{"d_shared_expert": 0, "norm": "rmsnorm", "train_tokens": 533800000}
Below are experts of layer 11 (counted from 0) of a mixture-of-experts language model. Rows are named router (the router's row for the expert), gate (a neuron's input weights, with its number), up (a neuron's input weights, with its number), down (a neuron's output weights, with its number) and show model dimensions 0-127. Each number is 200 + 20 x the weight over its row's rms, rounded and kept within 0 to 999.
After each expert's rows: a language model's description of what the expert responds to; "comes before" lists some tokens at least twice as common just after its tokens as in all text. This comes from a sample of Wikipedia text that the model never trained on. Tokens count by the router's weight.

# expert 26
router,197,166,202,211,189,214,210,222,227,169,168,205,185,208,164,194,224,201,195,193,192,230,218,196,194,177,163,195,167,173,175,213,177,170,209,185,214,204,166,185,185,183,199,180,182,206,170,199,208,193,165,236,195,190,193,187,204,204,229,217,197,175,164,207,216,172,213,235,153,185,212,186,193,165,185,212,219,222,223,212,213,176,196,208,157,216,222,182,204,190,203,195,186,170,215,209,191,204,210,172,196,222,240,203,206,194,234,218,229,224,181,221,202,198,224,199,167,196,227,197,178,214,182,155,189,206,219,188
gate0,189,185,219,203,165,221,195,190,195,204,191,194,237,216,210,179,202,212,201,192,178,212,187,200,218,177,160,202,198,211,209,206,189,216,204,181,211,217,205,178,224,207,188,247,189,190,207,244,191,210,213,184,200,229,194,239,191,228,177,205,196,224,207,148,186,215,200,194,212,213,205,213,205,201,158,188,182,203,223,160,200,252,229,202,187,204,237,252,215,224,192,176,161,209,225,207,177,213,193,215,235,219,178,197,184,193,206,230,209,182,203,204,240,210,196,198,211,208,183,191,213,166,221,216,213,215,163,221
up0,204,171,241,213,168,188,214,194,225,178,202,179,186,187,219,163,235,197,210,202,190,186,214,204,214,203,213,219,206,227,207,154,187,208,172,186,184,174,195,193,205,164,217,236,239,195,201,224,195,201,201,170,209,227,159,200,208,170,181,176,174,231,193,204,187,217,220,175,199,207,192,214,156,229,202,153,210,257,241,186,188,212,200,181,177,211,213,223,217,221,198,209,223,204,211,211,188,218,193,208,171,192,202,183,201,229,195,190,194,205,186,175,207,198,176,210,211,224,186,182,233,197,199,222,194,221,185,205
down0,191,183,191,186,199,202,185,235,181,199,190,169,181,215,194,169,205,190,212,234,179,243,223,211,197,200,228,196,210,207,204,208,172,183,198,154,212,212,167,206,167,174,228,213,220,163,191,205,185,187,219,213,197,208,240,234,219,184,213,172,244,220,185,186,204,216,201,197,205,216,175,224,219,178,207,191,204,220,170,199,186,201,168,183,233,205,217,194,181,227,185,198,232,164,199,199,186,219,187,168,179,184,208,180,205,162,180,225,170,200,171,181,200,190,201,169,228,211,217,230,218,179,225,192,226,201,197,194
gate1,236,216,206,207,213,196,180,196,212,193,191,198,240,216,230,204,219,209,217,202,233,191,220,197,192,209,155,214,248,227,226,183,192,183,178,207,202,213,176,188,191,205,219,178,176,226,214,224,202,204,181,231,207,206,218,221,169,224,211,188,203,217,181,225,180,161,214,205,177,168,235,197,230,188,172,210,241,164,212,184,218,199,210,195,208,191,183,223,205,183,174,167,198,164,209,240,222,173,186,209,160,197,198,205,228,205,167,238,199,191,203,202,201,174,188,209,189,217,185,191,211,222,209,205,162,189,187,203
up1,185,175,177,204,197,185,190,210,184,192,214,211,190,186,186,206,173,198,180,166,161,201,205,179,224,168,225,200,208,193,189,195,228,225,215,211,207,213,199,197,222,186,210,179,234,198,209,171,197,222,188,197,192,219,184,201,213,185,193,216,217,196,177,186,235,231,182,212,189,200,183,179,187,204,221,194,175,209,175,178,155,195,193,220,207,205,192,164,210,182,182,177,208,233,232,181,194,245,233,202,197,173,181,134,195,201,221,232,187,210,217,193,258,193,211,221,173,162,215,201,184,189,168,213,195,188,219,189
down1,152,183,197,213,185,205,224,206,159,202,218,152,161,194,190,213,192,180,209,202,208,189,211,176,228,194,208,221,224,192,180,199,190,189,186,214,203,198,195,189,208,185,175,230,181,191,184,177,195,223,243,174,187,218,217,211,187,224,186,190,185,189,238,203,205,204,198,191,201,232,201,234,229,172,218,219,152,217,188,217,177,204,172,188,215,195,207,171,232,221,198,217,195,171,207,160,189,208,197,184,190,208,230,200,164,186,197,182,194,198,184,197,194,219,172,218,187,215,194,216,134,220,177,198,183,193,173,218
Middle pieces right after a first letter like b, h, or r, mostly in sports and biography text, e.g. b|ack|ground, b|att|alion.
comes before: "le", "l", "ing", "or", "ed", "les"

# expert 24
router,226,204,176,216,187,195,183,198,200,165,207,211,181,210,184,185,212,208,193,215,150,162,228,172,187,203,200,205,219,178,207,210,184,202,209,221,187,183,180,197,222,199,173,236,221,178,207,181,195,213,214,193,207,203,182,241,207,195,194,183,218,205,218,164,174,199,202,235,157,190,173,188,182,206,221,247,213,179,221,178,172,213,231,193,205,235,208,157,222,227,192,206,165,212,196,214,220,194,200,188,210,206,208,187,220,200,204,207,222,199,217,197,188,178,206,194,148,187,219,209,198,234,217,221,201,217,202,140
gate2,245,190,190,195,209,207,185,195,249,228,185,182,221,188,192,200,182,192,217,177,204,221,212,191,212,222,208,191,200,194,219,212,194,242,189,201,229,180,200,242,219,200,194,177,170,201,229,189,165,192,189,232,204,224,224,210,200,198,185,175,192,217,205,196,174,192,193,199,201,172,219,204,195,199,179,195,212,190,207,171,190,213,167,203,219,223,208,233,180,203,203,178,170,231,228,227,202,229,223,200,190,204,212,204,162,216,182,216,208,212,152,219,205,176,223,194,220,219,164,249,206,207,187,195,136,208,206,199
up2,185,206,213,201,192,197,207,177,202,204,208,202,224,202,173,239,184,214,225,213,167,206,187,203,200,180,189,169,208,186,205,184,200,176,231,201,180,209,210,179,169,198,220,215,198,196,213,207,240,207,178,173,229,163,193,194,206,181,224,233,214,199,217,199,217,163,198,162,204,244,168,200,206,215,221,203,247,206,209,187,241,225,192,228,179,199,247,201,207,222,190,230,214,193,215,200,176,205,186,155,180,199,171,193,225,167,217,191,200,185,182,205,189,205,172,221,159,194,196,180,178,191,228,195,192,162,191,219
down2,177,233,195,207,201,216,195,212,185,210,169,146,198,182,226,184,162,189,190,187,196,197,156,219,212,223,174,185,178,203,245,189,222,233,178,169,200,177,208,205,193,218,213,199,216,199,192,224,181,211,181,193,200,216,197,216,155,218,184,214,209,187,156,186,197,218,222,225,195,215,172,178,189,213,185,195,233,198,198,212,221,221,160,225,206,190,207,200,216,168,169,197,183,173,191,234,179,234,178,224,207,187,183,198,202,183,206,171,209,209,249,183,194,233,192,205,201,209,193,218,200,207,204,209,217,228,229,209
gate3,231,173,204,209,211,229,198,206,199,220,199,179,182,226,200,192,140,221,200,187,190,188,225,203,206,208,193,215,231,204,170,173,172,220,212,214,218,193,185,202,207,158,194,185,205,164,223,204,190,189,234,217,193,230,200,206,200,197,224,222,224,239,193,221,191,223,198,194,238,179,185,247,226,201,193,179,190,177,204,228,206,224,180,226,212,233,206,231,229,177,196,198,161,220,210,181,172,226,199,232,172,211,203,215,192,187,228,193,175,187,221,164,190,212,210,205,165,178,190,217,205,192,195,203,190,202,203,172
up3,182,205,219,167,209,209,173,240,177,204,211,214,203,206,222,182,228,224,236,202,178,205,199,196,242,178,239,198,198,189,235,210,177,222,213,210,187,187,188,217,202,200,202,189,191,200,178,225,209,199,174,219,218,178,188,200,195,159,217,170,194,203,184,169,199,188,184,171,223,174,226,187,219,214,160,175,184,188,206,221,208,186,206,201,184,178,203,206,219,240,187,232,210,170,196,241,218,201,231,207,209,201,191,208,191,194,160,230,194,206,231,193,219,193,203,158,184,199,210,220,195,220,218,180,153,209,179,233
down3,212,205,194,191,166,217,210,200,171,181,188,169,208,189,196,187,208,195,191,189,173,172,208,205,184,185,228,175,216,162,199,178,191,213,228,184,188,204,198,213,169,226,193,213,214,202,235,159,173,209,195,253,229,241,199,196,198,247,213,227,191,193,217,215,161,171,170,196,196,189,234,191,228,212,185,189,246,226,199,231,174,169,208,220,213,184,201,212,209,209,178,191,216,183,196,204,211,222,218,210,178,190,191,197,180,193,198,230,193,222,198,189,247,198,186,195,191,224,186,179,211,188,192,209,225,180,167,226
Middle pieces of non-English names and words, often Romance, Slavic or German, such as Isab-ell-a, Zu-let-a, Arg-ent-ina.
comes before: "a", "o", "i", "t", "ia", "en"

# expert 17
router,236,188,200,224,214,221,215,178,190,232,246,216,188,189,219,179,156,181,198,174,249,206,218,214,186,192,176,208,185,196,228,197,198,225,217,180,191,203,171,219,217,200,212,210,162,204,193,199,193,194,201,198,191,222,225,178,187,229,184,246,239,188,219,177,209,206,213,202,152,184,208,195,192,218,221,191,201,201,212,184,205,194,237,182,189,174,176,194,203,195,199,202,222,211,206,196,198,200,226,215,226,216,184,238,161,223,182,191,174,200,172,175,192,219,185,245,193,190,226,192,223,181,219,218,226,179,197,227
gate2,206,221,189,196,230,176,218,172,199,214,211,196,215,195,228,173,192,168,237,204,190,200,201,217,235,237,189,217,215,223,198,168,230,196,241,194,213,184,206,210,203,198,176,229,169,194,179,208,200,249,225,227,201,194,203,223,185,248,209,200,231,178,183,206,205,180,174,193,215,233,246,210,223,200,195,199,222,196,218,225,230,219,196,205,188,175,228,218,195,203,169,191,203,192,232,199,163,197,211,207,190,181,192,203,182,193,175,167,227,207,215,173,212,202,204,234,219,213,222,195,197,164,216,224,173,196,201,204
up2,218,204,207,212,209,233,206,196,196,182,190,228,216,204,225,199,181,145,239,186,198,219,256,189,192,190,233,205,187,163,204,190,209,226,193,206,212,209,207,202,218,200,222,233,178,195,193,195,198,225,231,192,219,217,204,214,200,242,211,232,203,160,187,194,212,223,174,198,229,222,238,233,214,199,188,182,224,217,208,198,185,217,179,204,204,147,191,214,198,184,217,203,214,201,245,200,216,191,195,188,213,186,162,209,187,239,170,182,230,185,198,207,199,211,187,203,190,224,200,181,186,220,229,234,198,187,222,212
down2,187,213,194,197,200,201,193,216,188,160,191,226,169,235,188,211,232,210,164,176,193,206,213,207,209,199,185,196,189,222,194,190,192,199,184,193,188,181,194,192,186,224,227,218,210,189,171,213,210,225,190,158,176,202,233,150,185,169,190,189,173,245,202,229,230,194,212,206,199,184,182,217,155,182,214,191,195,198,218,170,204,196,202,186,225,233,187,185,186,208,191,205,195,186,207,196,196,171,224,206,215,238,196,202,235,207,194,204,214,178,201,230,175,194,206,211,236,222,180,181,238,208,166,201,197,198,171,140
gate3,256,157,166,209,230,183,214,198,198,187,178,174,229,216,203,214,186,175,196,202,216,200,222,210,206,210,211,196,185,165,189,207,216,198,211,182,184,242,185,206,181,176,205,190,178,172,215,185,251,211,213,224,175,200,247,202,164,191,164,196,212,193,223,176,194,157,191,203,210,219,202,218,209,219,191,193,177,190,201,194,172,222,149,191,224,186,181,197,210,205,167,177,226,202,203,183,204,197,187,213,192,169,200,194,184,196,194,203,210,220,261,221,211,213,186,196,192,207,216,162,190,210,200,198,205,219,206,194
up3,176,234,190,202,199,235,209,219,199,162,221,189,210,190,159,227,198,202,209,193,155,221,244,199,224,195,174,218,177,228,176,192,161,187,189,214,198,208,230,192,194,197,205,221,210,204,178,203,173,223,190,196,196,199,179,210,220,201,202,188,209,231,189,197,199,232,229,166,222,178,195,192,181,219,189,151,197,194,226,164,187,171,213,201,205,204,178,210,226,185,217,200,205,186,217,194,234,202,206,176,207,262,192,209,238,179,201,210,168,184,198,170,213,218,206,193,189,196,218,212,175,233,196,214,184,225,192,176
down3,214,183,196,191,236,222,219,195,193,214,173,202,171,200,193,200,223,204,152,195,205,183,197,197,180,188,202,201,192,204,195,193,186,215,194,184,201,192,191,208,195,240,213,211,185,215,207,194,239,175,235,175,154,213,215,177,208,203,189,179,188,172,186,217,223,219,220,219,181,219,150,196,219,168,232,223,167,228,186,217,172,209,207,184,199,247,183,184,221,192,183,195,202,212,183,198,210,212,200,193,213,185,151,202,212,215,234,157,200,199,223,218,173,219,220,210,160,202,176,236,217,222,220,188,189,195,230,212
Articles and function words opening a sentence or clause, mostly The, the, a, also While, After, This, e.g. "The per capita".
comes before: " the", " s", " m", " a", "fter", " b"

# expert 8
router,184,244,220,206,234,185,185,224,213,212,174,206,172,173,195,217,212,177,197,222,189,177,215,193,176,168,178,190,198,177,167,198,176,246,172,197,187,209,195,192,183,208,170,192,205,218,187,208,183,194,202,188,252,193,189,190,224,196,215,181,232,218,182,192,195,206,178,215,165,174,212,229,210,223,210,232,205,193,226,218,196,204,189,192,180,192,188,192,160,218,215,181,239,199,219,195,186,231,187,222,190,212,188,202,174,175,220,193,185,235,233,197,221,156,173,197,167,171,222,183,200,201,208,177,206,223,187,197
gate0,174,210,211,198,196,179,218,249,205,176,182,161,190,197,217,197,202,221,219,197,170,179,190,189,195,181,189,194,162,182,181,182,187,242,179,172,188,208,216,189,189,198,210,227,180,205,195,189,204,188,195,224,170,181,169,182,221,171,201,224,229,212,199,165,227,175,225,205,168,207,198,210,195,176,218,207,153,181,203,191,226,195,235,211,213,219,222,183,175,203,206,187,197,178,230,156,225,224,179,218,228,172,184,201,170,211,209,183,205,186,185,210,226,197,206,231,201,218,228,176,211,216,233,176,203,196,230,204
up0,174,205,225,191,187,220,215,191,198,157,197,146,219,203,235,228,212,179,182,199,161,159,174,207,203,174,157,199,153,188,195,187,221,234,187,202,177,230,205,173,192,177,188,158,160,172,183,192,190,194,212,216,186,200,195,218,195,198,205,212,246,192,215,214,217,203,202,188,180,161,208,243,205,196,205,199,170,205,211,185,205,166,184,194,212,221,195,167,182,207,198,189,221,209,166,194,229,199,206,214,181,206,188,200,180,206,196,216,177,197,199,194,186,192,192,202,191,208,210,169,243,197,228,189,217,191,190,202
down0,169,188,184,210,229,210,214,210,220,186,218,212,182,213,181,206,210,213,213,221,158,180,208,216,219,172,196,226,201,195,214,179,181,188,196,199,212,221,204,166,243,242,162,216,202,239,169,205,201,203,221,206,180,214,183,191,191,199,184,212,225,199,179,212,211,227,204,206,210,200,241,193,201,249,193,214,206,227,215,202,229,236,191,185,205,174,220,224,215,183,214,225,212,178,186,202,244,185,162,177,215,196,185,187,193,175,211,248,211,177,208,201,191,177,194,153,202,198,224,188,180,207,173,216,182,202,225,191
gate1,196,200,189,186,217,155,210,196,188,194,197,183,172,218,168,236,162,201,227,211,193,193,185,226,190,175,182,200,182,212,203,188,247,219,178,177,168,205,228,176,204,261,209,208,216,155,201,183,200,219,219,205,200,184,233,195,201,202,202,188,162,226,196,204,217,202,211,169,198,202,169,218,214,203,203,163,209,201,177,207,232,208,208,184,205,197,218,207,193,222,185,162,239,183,212,189,211,175,168,220,227,186,203,209,187,223,178,166,189,203,218,192,213,169,171,197,216,197,165,203,225,182,225,213,180,210,197,199
up1,218,208,190,176,209,203,216,191,201,226,220,230,169,217,159,208,184,196,209,180,203,201,219,236,224,197,227,203,209,215,198,224,224,215,167,197,199,210,264,241,202,242,220,226,215,230,211,203,183,201,196,181,228,224,206,210,211,203,207,190,202,205,190,216,229,167,220,180,192,187,195,225,190,223,225,200,223,209,182,207,241,249,195,188,187,224,182,172,193,228,184,162,237,229,225,203,198,199,196,193,208,206,188,178,220,211,182,216,215,225,242,193,210,206,201,187,186,220,202,191,225,174,208,213,170,199,192,188
down1,211,182,243,184,210,214,208,169,196,201,232,168,220,222,178,217,176,187,177,189,184,212,213,234,216,182,190,167,214,213,212,182,197,160,204,207,196,242,181,188,207,251,215,200,211,178,202,193,233,219,201,272,211,193,203,204,189,218,205,192,209,200,180,215,221,218,187,213,211,212,204,206,200,179,202,195,189,216,216,198,213,198,222,206,183,172,191,197,172,196,154,197,206,183,207,207,238,171,190,205,224,202,195,234,219,215,194,184,199,212,206,196,167,194,240,194,242,175,177,203,184,203,222,226,222,198,185,238
Inner or final pieces of common verbs, usually before -ed/-ing or "that", e.g. sugg|est|ed, dec|id|ed, kn|ow.
comes before: "ed", "ing", " that", "s", " to", " the"

# expert 50
router,203,196,228,214,234,203,171,185,188,220,210,226,187,212,222,173,186,158,204,211,187,221,205,229,203,237,201,211,203,207,228,201,184,217,168,184,208,167,185,199,222,158,228,205,207,216,190,183,162,174,216,211,200,188,201,181,199,219,198,207,198,202,226,163,206,201,194,173,256,188,226,214,183,239,187,182,185,186,225,179,214,204,211,188,194,196,200,200,192,164,203,218,213,178,263,206,202,209,215,211,207,188,196,184,195,192,217,209,216,220,191,193,223,216,179,220,164,183,218,198,225,165,247,236,189,194,207,198
gate0,228,205,191,241,204,202,211,203,198,233,203,201,197,203,229,236,223,204,159,219,178,162,162,211,203,219,204,164,223,186,190,220,187,231,187,184,243,177,220,194,200,178,179,203,183,195,199,174,209,197,208,169,169,163,203,186,202,170,200,228,224,189,217,198,178,202,221,200,188,191,186,213,218,177,235,211,199,200,206,220,206,190,177,210,186,212,198,178,205,185,202,178,172,203,212,189,192,217,185,235,194,173,196,196,245,201,184,200,225,193,164,201,202,186,221,205,165,188,173,210,214,231,201,214,250,176,237,174
up0,226,191,194,189,192,176,192,183,222,187,210,178,174,217,213,200,209,197,202,200,174,166,176,213,239,209,202,193,187,195,176,188,206,208,186,215,217,179,178,199,167,164,190,206,191,201,202,176,231,186,223,203,171,184,192,198,249,233,183,220,236,190,206,226,207,192,186,201,179,196,209,175,202,227,196,192,226,193,183,186,192,197,172,185,232,182,222,182,164,218,188,187,200,180,255,144,197,219,185,216,195,194,165,175,218,165,178,213,217,208,167,190,154,191,214,200,209,203,172,200,218,182,184,216,229,211,222,208
down0,207,188,224,195,274,177,205,221,181,145,185,241,220,200,211,222,206,197,241,203,192,195,177,194,179,190,179,190,227,210,183,194,229,234,223,212,182,229,233,173,205,201,201,230,220,211,204,215,213,209,197,177,213,210,214,178,204,178,209,199,188,162,186,225,171,170,188,196,158,208,213,187,188,228,207,195,196,193,186,195,188,214,237,218,188,205,176,225,226,175,181,190,157,201,201,175,204,210,203,180,221,206,224,198,196,210,213,189,215,201,196,220,210,215,215,222,174,204,224,220,229,210,210,221,187,175,190,215
gate1,210,196,201,207,165,190,182,222,201,167,215,224,178,201,166,167,175,176,212,199,217,215,173,180,214,216,187,158,192,179,205,206,197,267,188,241,212,205,187,237,185,182,182,213,222,194,179,222,170,186,217,209,206,225,199,182,186,196,173,189,200,218,173,216,199,160,193,200,175,196,204,210,178,194,189,185,203,214,218,187,198,197,186,193,230,203,204,240,210,177,223,172,190,173,238,238,170,237,206,183,208,234,214,200,204,203,221,212,200,172,207,157,197,204,181,194,223,202,192,202,172,201,213,225,203,216,212,218
up1,231,235,194,186,200,227,235,178,219,188,190,172,217,203,188,193,202,234,186,227,198,191,227,183,187,198,214,231,181,222,186,193,185,214,189,205,230,171,201,193,189,202,213,185,181,199,193,204,254,219,187,211,224,232,232,197,204,199,234,206,211,176,197,172,219,212,208,215,187,198,227,193,227,208,214,203,152,184,202,178,226,198,213,181,153,212,204,190,191,178,227,228,182,194,214,172,226,204,185,196,223,214,210,240,202,170,204,177,177,230,219,226,200,188,215,209,166,190,238,158,211,205,208,169,217,193,191,193
down1,218,207,200,200,206,192,187,217,207,194,210,216,209,176,218,177,190,210,196,211,227,132,210,186,199,202,219,223,182,239,237,190,206,199,158,232,204,203,206,184,199,206,207,189,192,177,200,214,209,196,154,196,177,220,221,184,155,159,232,190,190,196,187,205,150,180,190,184,214,208,206,216,197,222,203,176,211,194,204,216,216,218,236,183,230,200,207,220,217,191,197,187,212,173,222,185,164,212,196,200,171,184,198,166,225,185,179,190,234,165,164,182,190,173,194,194,189,217,240,189,209,181,207,203,222,216,182,215
Function words and word endings in descriptive text such as plant or animal descriptions, e.g. gold|en, yell|ow, bl|ack, two.
comes before: " c", " m", " s", " t", " b", " f"

# expert 27
router,207,187,236,203,224,195,206,162,203,205,226,211,167,214,257,193,197,179,223,143,193,184,183,186,199,180,201,198,224,199,182,212,233,194,161,183,209,242,177,204,201,174,199,181,211,225,211,173,207,194,235,206,212,179,214,206,240,203,201,213,212,221,210,218,227,244,197,190,211,173,191,200,174,183,213,220,223,184,190,191,192,208,194,233,205,177,219,158,207,206,188,199,195,229,164,160,169,183,192,162,194,169,185,183,192,195,200,211,190,204,202,180,190,228,200,193,208,199,184,217,185,218,192,181,207,207,171,210
gate3,174,191,163,173,234,177,218,211,192,212,206,192,194,235,238,185,205,169,201,200,198,171,210,223,230,203,218,187,165,214,201,209,237,203,161,222,203,232,200,191,227,201,177,179,189,235,177,197,214,216,186,239,240,228,201,203,204,184,219,177,194,192,205,184,187,185,200,192,204,218,185,203,205,179,193,181,167,188,216,190,192,205,202,160,172,201,195,184,180,214,221,223,232,218,213,227,193,190,183,175,212,167,228,216,192,226,204,187,211,188,220,236,202,188,221,204,209,154,189,195,190,197,207,179,154,172,188,180
up3,174,238,205,184,189,184,235,213,198,225,211,202,212,226,244,196,229,191,205,197,159,184,233,211,183,164,236,199,203,189,218,236,177,215,179,185,156,220,178,226,205,213,190,175,201,220,214,182,180,199,191,199,212,233,198,207,204,192,203,182,177,167,186,193,185,209,180,216,220,206,189,214,180,193,167,218,177,192,237,164,182,208,206,164,179,199,183,213,189,227,226,169,229,242,210,209,182,212,184,221,194,183,208,241,187,183,192,224,212,197,198,173,205,228,236,190,184,214,194,217,202,177,202,203,180,189,196,192
down3,196,158,195,179,153,206,172,169,229,199,180,208,207,199,184,180,196,197,207,184,237,210,197,170,198,200,188,214,211,221,199,183,205,214,217,154,195,207,189,222,201,210,196,163,155,201,202,209,195,189,196,187,202,248,179,223,193,188,195,236,177,173,218,191,215,197,204,209,215,185,261,205,213,158,196,195,212,190,240,213,169,214,200,175,227,208,203,192,197,225,196,197,231,213,192,194,177,203,206,215,200,175,205,198,201,201,187,202,225,228,173,197,206,203,177,164,140,206,196,221,204,191,202,165,206,205,168,204
gate4,229,201,199,198,216,197,208,192,171,205,193,195,195,193,234,190,173,179,172,200,216,197,167,177,198,202,203,212,163,195,194,182,187,184,200,207,183,231,231,194,188,234,188,220,155,182,223,190,209,217,206,202,210,221,220,173,193,193,183,205,171,215,181,215,182,179,172,183,215,167,153,197,221,203,184,159,211,185,185,222,211,198,222,184,212,199,219,265,175,201,220,236,197,213,204,196,229,204,180,190,199,198,168,181,218,211,181,203,232,237,176,189,214,192,195,193,200,199,203,236,160,218,192,175,200,178,195,155
up4,157,189,195,217,189,200,150,213,217,218,185,235,201,186,178,195,213,217,219,228,209,213,194,193,193,182,208,187,193,192,221,210,199,216,216,161,186,191,176,211,224,200,229,187,214,183,162,177,201,175,206,189,187,182,188,218,196,201,233,167,217,173,203,201,191,209,216,202,218,213,197,245,220,199,239,191,185,219,205,183,203,231,209,212,183,210,194,171,203,209,173,193,209,189,227,229,168,169,222,231,207,202,223,217,175,189,240,193,216,147,221,216,177,216,198,198,191,207,200,179,216,211,236,206,177,178,219,245
down4,234,167,198,209,217,176,177,181,187,190,169,178,207,169,215,211,216,205,178,203,239,180,175,149,201,203,194,188,163,214,221,205,205,217,210,193,194,185,218,208,239,227,177,213,197,206,229,185,212,215,166,214,172,219,194,220,214,199,208,200,158,206,178,219,215,189,175,209,216,198,168,177,191,163,234,194,212,204,188,267,189,193,207,214,178,169,200,215,181,203,166,212,210,191,230,215,193,210,204,234,199,186,177,206,202,179,203,193,228,195,207,191,217,207,194,206,207,161,193,239,192,200,207,200,176,192,165,207
Pipe characters separating cells in Wikipedia tables, especially after a name or text cell, plus some semicolons, slashes and conjunctions like while.
comes before: " ", "\n", " 1", " 0", " 3", " 2"

# expert 18
router,189,177,202,190,205,197,230,169,239,233,189,198,218,199,229,177,218,216,199,206,238,200,182,188,199,229,225,224,225,237,160,178,207,202,193,175,198,225,158,196,191,172,221,155,195,201,216,222,187,233,214,186,227,176,182,231,202,183,189,213,203,225,195,203,186,244,201,223,219,165,221,185,244,205,221,208,173,216,205,180,198,186,219,219,219,177,200,200,205,190,179,216,219,226,174,218,193,202,214,174,212,177,195,160,185,185,236,209,215,184,188,188,215,209,195,237,217,222,209,197,188,198,199,175,205,192,204,184
gate0,197,214,232,186,187,205,206,198,216,169,198,194,202,231,179,160,177,191,200,217,202,168,180,204,198,202,195,179,178,206,191,176,203,191,182,154,161,173,202,206,196,247,187,215,230,182,203,239,165,194,200,201,188,202,237,199,181,208,221,240,192,183,224,168,227,195,205,216,215,189,173,198,232,202,161,186,193,198,171,208,219,220,193,216,169,205,179,180,221,189,175,223,222,207,185,204,197,223,171,245,214,231,186,210,138,205,183,213,218,204,201,204,199,189,204,202,200,180,186,211,215,175,184,225,191,179,194,195
up0,228,172,202,213,223,215,190,214,188,239,205,207,202,171,229,209,202,205,177,213,222,208,199,194,170,201,198,200,209,167,216,223,181,200,200,254,229,199,193,213,207,176,230,178,165,220,202,162,249,204,203,187,215,228,213,215,254,168,187,172,205,212,199,222,181,191,180,199,202,215,212,178,163,212,200,212,196,206,225,181,204,187,211,180,237,192,198,213,182,213,246,173,205,189,218,218,212,169,204,174,214,154,210,175,222,207,205,193,180,191,193,202,188,189,202,182,169,217,212,174,191,225,232,188,185,198,212,196
down0,217,217,203,201,134,185,215,208,204,210,213,203,187,249,198,204,217,198,217,222,199,163,209,207,191,179,202,186,196,200,189,223,181,190,232,205,206,178,225,240,211,176,199,212,167,237,174,180,184,179,191,193,214,189,179,201,233,234,222,169,184,211,251,197,234,191,210,224,201,211,192,219,190,206,194,203,179,208,249,176,218,203,191,154,189,195,204,200,219,220,176,200,201,203,212,213,179,224,200,196,206,203,201,229,193,220,172,190,199,196,151,183,201,208,200,172,216,184,193,169,208,181,227,189,224,179,204,174
gate1,196,198,157,186,209,206,191,220,160,239,181,185,176,245,211,195,186,176,198,206,245,233,197,217,197,211,213,238,178,206,210,197,185,224,210,219,196,192,178,227,209,215,201,224,202,194,208,234,229,180,234,229,226,225,199,229,248,177,213,194,209,220,217,199,213,211,202,222,161,219,203,209,200,211,184,218,188,209,222,232,207,195,226,190,213,210,220,217,171,199,240,227,205,190,226,186,219,223,226,222,190,187,172,190,207,212,187,203,205,158,226,195,194,184,194,220,208,199,203,189,215,223,156,191,206,209,186,181
up1,201,198,202,235,193,203,199,223,213,203,207,225,219,177,216,204,200,230,214,187,180,197,176,193,181,204,189,174,243,206,227,203,204,226,188,187,207,211,237,207,198,223,184,171,235,217,206,188,229,207,189,198,203,187,187,213,204,203,166,185,203,189,202,221,235,213,193,198,223,186,193,208,216,202,190,190,179,179,212,158,198,207,207,219,172,175,203,177,245,187,153,178,210,221,209,184,129,189,144,194,229,171,184,182,177,186,246,214,196,200,185,217,186,208,206,203,207,194,209,228,204,209,221,208,197,161,180,215
down1,200,199,183,193,203,183,167,249,192,197,214,197,226,206,184,207,211,196,167,152,210,173,218,184,194,190,210,193,187,180,209,201,242,216,214,204,168,204,219,218,180,169,221,204,229,212,167,178,161,223,232,245,207,205,200,226,210,199,172,190,189,186,227,213,197,160,197,203,211,237,208,234,203,192,179,181,254,211,185,189,209,192,193,171,206,165,202,208,216,248,166,191,233,190,215,186,192,189,224,192,206,214,211,219,215,189,218,179,168,215,200,183,201,195,194,213,193,186,181,177,186,203,223,193,209,174,200,210
Pipe separators between cells of Wikipedia tables, especially after header words, numbers or dates, such as Term | and Nov | Dec.
comes before: "\n", " ", " T", " 0", " 1", " S"